{"n_layer": 9, "d_model": 256, "n_experts": 16, "experts_per_token": 1, "d_expert": 320, "d_shared_expert": 0, "activation": "geglu", "moe_layers": [1, 2, 3, 4, 5, 6, 7, 8], "router_score": "sigmoid", "normalize_top_k": false, "routed_scale": 2.0, "balance_loss": 0.00124, "balance_bias": true, "router_noise": 0.05, "scale_expert_input": true, "init_std_router": 0.00643, "lr_router": 0.00109, "vocab_size": 32768, "norm": "rmsnorm", "norm_eps": 1e-06, "tie_embeddings": false, "optimizer": "adamw", "lr": 0.00189, "beta1": 0.9, "beta2": 0.99, "grad_clip": 2.0, "batch_tokens": 65536, "seq_len": 1024, "train_tokens": 355800000, "steps": 5430, "dataset": "wikipedia_en"}
Below are experts of layer 2 (counted from 0) of a mixture-of-experts language model. Rows are named router (the router's row for the expert), gate (a neuron's input weights, with its number), up (a neuron's input weights, with its number), down (a neuron's output weights, with its number) and show model dimensions 0-255. Each number is 200 + 20 x the weight over its row's rms, rounded and kept within 0 to 999.
Before each expert's rows: "gets" lists some tokens that make up at least twice as much of what it gets as of all text; "comes before" lists some tokens at least twice as common just after its tokens as in all text. This comes from a sample of Wikipedia text that the model never trained on. Tokens count by the router's weight.

# expert 1
gets: "| ", "0 ", "–", " ", "first ", ":"
comes before: "of ", "0 ", "was ", "1 ", "2 ", "'"
router,186,195,190,218,150,205,217,176,178,197,189,194,233,193,194,190,200,241,184,199,221,206,189,205,253,192,203,194,188,230,184,202,187,221,208,201,195,213,209,222,208,201,207,198,166,177,253,219,200,214,193,222,212,212,196,197,223,241,204,180,205,221,189,213,217,202,225,214,209,188,174,190,180,174,190,181,200,227,193,181,219,220,193,211,162,221,202,179,170,171,193,224,204,213,153,177,171,227,179,213,182,212,203,220,202,190,203,185,183,210,192,193,188,188,236,201,163,214,161,175,205,171,174,207,204,185,243,206,215,209,191,206,190,193,181,218,207,221,208,181,199,208,218,187,232,216,207,184,205,171,216,163,208,219,207,199,229,219,208,193,210,195,217,241,180,172,223,200,204,171,211,195,241,209,209,205,239,247,193,223,198,255,214,209,263,211,170,180,182,222,206,215,166,208,231,233,193,194,183,202,202,182,194,228,198,209,207,224,183,199,185,204,192,217,186,202,173,195,196,184,187,226,196,208,244,211,197,206,196,194,159,199,197,253,171,221,220,197,198,205,191,182,202,205,169,195,203,169,236,227,226,206,185,193,199,174
gate4,208,195,184,224,195,221,216,188,185,189,214,225,180,157,197,215,204,192,222,193,151,191,194,198,211,217,169,202,217,234,172,191,191,198,197,191,197,197,224,184,191,196,218,170,226,204,150,185,203,203,189,227,193,183,202,197,201,190,209,175,215,199,202,204,174,184,196,199,204,216,158,211,201,184,228,181,180,219,209,179,220,204,204,208,223,222,222,165,180,212,208,208,185,224,229,183,218,185,230,183,196,160,220,193,213,185,240,182,211,177,224,213,185,201,183,212,192,210,204,216,201,233,176,185,200,218,219,174,182,209,175,216,233,166,179,200,213,232,174,242,209,207,222,194,236,186,201,207,181,211,195,215,196,207,202,154,212,194,204,239,222,205,192,239,240,227,189,194,189,183,186,183,219,215,236,204,187,191,201,180,160,199,180,163,188,202,269,200,224,209,214,174,219,214,199,225,171,204,202,229,183,202,186,230,225,221,196,223,224,224,212,225,219,200,187,223,210,233,203,239,182,181,175,220,206,226,196,184,198,231,223,191,200,194,208,210,202,162,217,219,233,218,264,191,205,168,230,211,204,193,202,173,204,209,198,202
up4,206,188,219,205,163,210,231,162,194,183,187,191,205,198,207,201,212,176,206,158,192,184,191,195,211,188,174,218,224,219,226,198,197,242,197,206,223,190,247,200,208,220,218,183,210,192,192,202,181,194,221,239,217,185,200,224,189,185,185,198,231,192,185,193,182,193,201,180,220,223,183,199,179,154,228,199,191,223,227,167,188,198,220,198,203,192,202,203,213,184,204,210,204,221,215,193,188,217,225,179,198,166,196,208,196,185,240,188,199,174,219,180,236,207,196,199,229,177,189,218,214,229,190,179,201,209,201,158,193,191,172,220,227,148,173,216,210,225,166,226,194,197,215,222,205,175,237,195,178,199,185,209,188,224,163,193,194,204,211,237,202,209,172,191,209,233,197,198,182,183,201,186,204,183,237,219,178,190,221,215,187,203,190,161,235,212,265,222,234,210,226,179,201,215,184,202,199,196,191,230,200,206,184,225,201,239,186,204,208,215,192,220,192,211,179,216,195,201,229,237,226,189,160,228,220,155,206,196,171,201,231,188,187,205,180,197,208,134,198,172,218,202,232,198,217,183,228,213,177,198,188,203,193,196,221,215
down4,212,198,224,180,216,204,216,179,245,187,153,197,174,191,219,220,207,209,213,178,182,182,240,227,232,186,237,205,198,196,218,214,182,203,215,191,190,172,210,199,174,210,228,173,192,215,198,198,184,205,224,224,197,201,201,213,215,161,148,210,186,219,223,195,207,201,181,221,213,198,248,181,204,222,175,206,210,230,201,234,191,228,193,213,211,212,197,185,220,204,197,227,198,178,192,200,203,205,225,186,185,204,235,207,201,191,181,133,189,218,179,212,252,217,200,199,205,219,183,189,203,240,200,182,172,216,198,156,160,194,233,219,204,208,165,226,192,192,240,186,230,172,237,206,198,195,200,202,227,191,211,193,197,163,186,243,201,201,201,201,229,209,169,237,230,204,224,158,211,205,177,196,206,172,204,220,158,200,205,186,203,219,191,194,180,222,245,211,200,185,242,203,201,211,212,178,182,211,197,229,206,225,206,200,203,240,196,199,200,180,207,188,203,196,211,184,212,186,206,221,184,192,191,201,189,200,191,219,167,198,203,199,221,221,193,211,175,163,207,181,216,188,180,190,194,235,217,180,218,227,202,213,173,166,178,208

# expert 7
gets: ", ", ". ", "as ", "), ", "; ", ") "
comes before: "The ", "and ", "the ", "He ", "he ", "In "
router,203,209,202,192,198,193,207,158,153,228,185,246,202,188,234,184,207,172,206,194,183,226,201,178,219,220,169,199,158,213,167,201,186,190,184,163,198,219,200,203,223,186,224,210,176,170,225,221,222,228,181,225,184,181,184,172,200,223,190,179,203,251,191,222,200,227,199,237,207,192,198,185,185,175,190,178,226,248,192,179,234,188,201,202,164,200,231,193,186,221,208,198,201,191,180,173,172,214,191,219,190,243,204,192,182,198,187,226,195,218,226,197,203,190,216,217,191,234,170,183,193,210,159,207,207,191,228,194,235,202,200,238,190,205,191,183,222,212,230,193,175,211,228,183,220,185,198,211,188,211,223,193,207,209,183,226,238,221,210,211,220,239,199,186,180,230,207,207,220,229,177,189,212,220,199,196,225,208,171,203,215,180,214,211,236,213,201,182,184,184,209,224,160,226,211,218,174,201,176,197,215,167,207,211,195,206,221,201,202,200,249,227,209,176,160,196,202,213,201,179,180,220,197,222,233,223,198,235,189,223,232,209,187,233,201,208,213,183,214,231,169,197,211,204,191,208,205,176,194,224,218,211,185,178,188,187
gate4,158,178,205,187,191,197,214,201,223,221,195,182,198,200,200,209,171,204,259,219,178,199,174,233,208,178,173,241,194,220,203,217,184,204,212,209,204,213,204,180,167,188,201,209,223,218,179,202,220,195,188,218,210,195,198,202,186,186,188,218,220,214,197,185,172,193,205,178,212,186,184,208,215,196,227,219,239,166,196,237,162,217,175,186,186,225,205,185,232,208,222,200,204,217,209,175,243,172,191,171,187,202,189,174,200,210,191,258,165,232,226,220,119,201,213,202,205,175,199,198,222,195,218,194,223,202,157,205,174,197,183,216,222,191,181,203,218,173,214,202,200,193,203,206,179,182,171,187,184,207,210,188,186,170,233,190,161,213,189,217,192,211,188,197,197,208,211,212,173,215,230,216,190,206,214,200,205,194,173,222,180,168,207,210,202,242,211,221,200,196,195,202,248,201,212,204,186,190,197,196,209,215,197,174,179,117,219,192,195,178,198,187,198,220,195,170,184,214,188,239,152,191,225,201,201,205,184,205,206,218,193,213,232,191,200,183,194,189,167,220,181,204,196,215,197,250,203,199,209,191,200,206,223,192,184,179
up4,197,212,196,177,213,199,191,226,243,162,216,186,245,168,193,161,228,209,194,191,196,177,189,221,201,223,191,201,216,193,222,194,193,173,214,195,179,202,227,197,192,185,151,187,167,177,182,216,183,184,223,204,220,246,219,209,221,218,200,193,176,162,222,204,215,232,198,208,227,210,216,198,176,212,170,215,197,241,185,189,243,225,197,209,197,194,208,188,219,192,182,210,194,180,203,235,214,202,178,189,165,181,203,226,226,190,218,169,191,208,189,198,240,197,205,182,182,220,215,175,191,195,221,194,182,223,207,210,202,231,204,213,171,223,212,218,176,191,181,184,194,206,226,204,225,203,195,168,216,174,183,187,194,218,219,202,173,169,203,204,184,180,212,176,158,190,203,172,223,156,209,222,244,206,173,203,223,172,230,209,175,208,167,198,219,171,213,223,202,210,195,169,191,196,204,189,213,220,204,181,175,227,158,211,209,228,212,185,206,190,212,188,199,171,233,154,225,204,192,182,218,182,214,178,185,174,166,175,213,195,192,193,185,217,220,215,208,231,197,191,213,183,185,166,207,162,206,201,218,217,204,196,195,161,223,233
down4,167,161,190,211,165,219,164,185,223,201,203,224,167,201,176,231,218,193,175,218,183,219,194,205,204,195,225,183,240,201,215,182,192,198,203,228,203,205,219,168,186,189,208,209,208,197,171,198,221,207,225,174,193,165,235,176,213,176,219,194,219,198,179,164,191,212,209,184,169,194,186,204,189,206,199,247,171,231,209,191,228,164,190,190,151,210,194,210,181,192,211,179,206,178,200,240,246,190,205,185,212,225,221,199,166,156,203,204,189,201,219,182,170,222,177,227,136,201,222,240,214,202,167,171,207,206,191,193,198,193,168,211,208,215,214,206,183,234,196,210,202,218,206,194,200,191,198,215,191,186,203,204,176,168,202,203,208,195,188,217,208,211,177,212,207,162,244,209,196,197,205,194,125,194,210,188,203,197,178,211,231,219,231,207,198,221,204,224,190,230,192,215,216,194,173,185,198,196,190,201,209,139,194,235,213,193,213,219,163,222,221,226,210,183,169,207,220,220,217,198,214,225,210,219,192,188,218,195,201,184,196,220,185,206,197,233,200,181,177,194,203,196,173,196,181,199,196,194,197,175,182,189,173,212,187,202

# expert 8
gets: "the ", "and ", "of ", "by ", "to ", "in "
comes before: "the ", "a ", "his ", "other ", "their ", "first "
router,188,206,197,204,197,192,204,212,168,215,195,197,219,178,204,163,190,191,211,183,206,197,195,186,216,191,164,180,161,234,159,218,196,198,188,191,222,200,195,219,232,202,203,232,193,204,205,205,185,235,186,201,158,185,200,189,209,235,168,221,202,222,206,194,232,227,178,217,184,189,178,197,198,189,184,166,205,213,212,195,233,210,188,212,174,198,232,174,188,195,225,202,188,199,169,194,166,226,185,222,184,197,184,184,221,160,201,189,206,227,203,201,226,180,217,195,199,201,177,184,196,162,174,168,224,213,221,214,195,214,254,219,184,208,160,186,219,204,244,184,197,225,210,188,193,182,182,230,218,198,215,156,195,219,216,214,228,208,203,217,229,237,171,188,184,181,222,192,226,182,188,203,222,193,207,211,232,201,183,224,200,199,197,224,227,201,197,170,160,223,208,241,155,227,195,222,195,194,163,222,195,178,196,221,188,198,183,196,182,194,235,182,201,169,172,175,199,222,230,190,163,194,194,211,192,228,169,207,202,208,213,230,196,234,195,208,219,224,235,214,176,202,219,215,200,196,242,193,186,235,214,214,188,172,178,179
gate4,229,213,207,228,189,219,190,192,199,202,189,215,166,209,195,197,198,230,185,220,185,194,187,193,213,208,203,200,174,192,192,200,207,209,173,189,207,218,206,237,231,187,170,225,205,216,207,213,184,176,187,237,194,204,218,209,181,216,208,182,239,229,181,149,201,223,194,218,259,213,172,200,203,214,221,191,189,161,160,204,205,232,191,191,206,232,201,198,231,183,219,214,195,160,236,214,189,190,235,214,186,208,240,215,208,192,204,218,209,194,167,204,229,187,196,148,206,196,195,219,194,224,201,216,190,204,214,177,197,178,184,197,187,186,171,183,207,232,185,194,205,183,174,198,200,204,191,214,188,218,204,211,183,202,231,205,180,177,197,223,205,203,161,202,196,139,206,218,162,219,180,202,216,186,195,197,185,161,217,164,211,175,197,210,212,168,173,208,194,196,188,187,201,195,205,183,211,179,184,208,191,192,205,182,170,170,196,170,222,237,210,199,211,222,179,235,166,207,193,243,208,184,190,215,172,220,236,257,221,200,200,175,195,188,178,212,228,173,172,213,168,187,190,245,187,202,227,207,226,189,215,183,168,197,182,192
up4,213,177,196,188,176,180,202,176,183,176,165,209,208,203,211,220,182,190,209,157,192,203,192,214,234,209,163,229,199,215,186,207,227,213,201,184,232,195,210,229,207,189,194,219,187,184,218,232,187,210,201,229,219,197,191,215,192,173,184,199,222,213,200,206,192,206,224,200,208,182,191,187,221,204,210,199,142,191,194,195,230,182,224,226,206,186,206,186,219,209,215,229,198,187,185,224,195,193,237,214,200,192,190,167,197,220,202,189,221,226,246,196,202,228,219,165,179,232,173,221,200,243,196,198,203,184,208,230,193,216,245,215,172,182,219,186,223,186,173,207,196,170,217,196,175,136,207,183,193,185,193,191,190,207,192,226,190,181,203,158,170,256,202,189,179,200,204,221,210,233,182,192,169,188,234,205,194,214,221,206,208,202,207,237,181,213,179,232,195,188,209,224,212,234,205,189,159,214,240,182,204,193,197,210,227,202,225,196,197,219,190,207,206,212,213,213,237,226,255,189,198,180,176,245,181,197,213,194,198,207,191,201,198,236,197,209,208,226,236,198,187,230,157,202,207,223,178,202,193,177,199,209,206,213,185,238
down4,221,228,200,178,181,198,218,189,218,188,201,182,207,222,204,190,212,192,165,239,187,222,211,202,191,206,188,195,221,176,190,203,214,184,175,170,232,205,187,216,215,174,205,208,162,195,200,198,232,220,193,194,194,182,182,205,218,233,196,215,202,214,192,161,197,174,167,177,233,197,251,195,174,197,206,217,204,184,184,194,156,241,193,205,213,197,175,199,194,166,193,249,172,214,190,199,189,202,198,164,207,216,173,217,200,217,211,204,198,206,201,190,216,186,236,196,240,199,178,198,195,218,242,218,206,191,209,185,186,193,162,228,190,150,196,198,191,197,204,201,192,198,188,184,193,213,180,190,240,180,207,188,178,230,227,188,173,219,173,188,220,229,198,169,187,225,181,207,206,241,178,222,174,204,217,208,196,199,202,218,171,235,226,196,218,180,211,196,165,178,193,235,202,175,221,195,204,193,209,172,199,186,199,209,233,180,234,165,212,187,216,209,170,172,177,178,165,233,212,198,208,192,208,167,184,176,195,201,164,195,203,158,203,215,192,188,228,217,208,186,189,210,164,238,162,214,204,229,184,205,225,177,182,237,204,206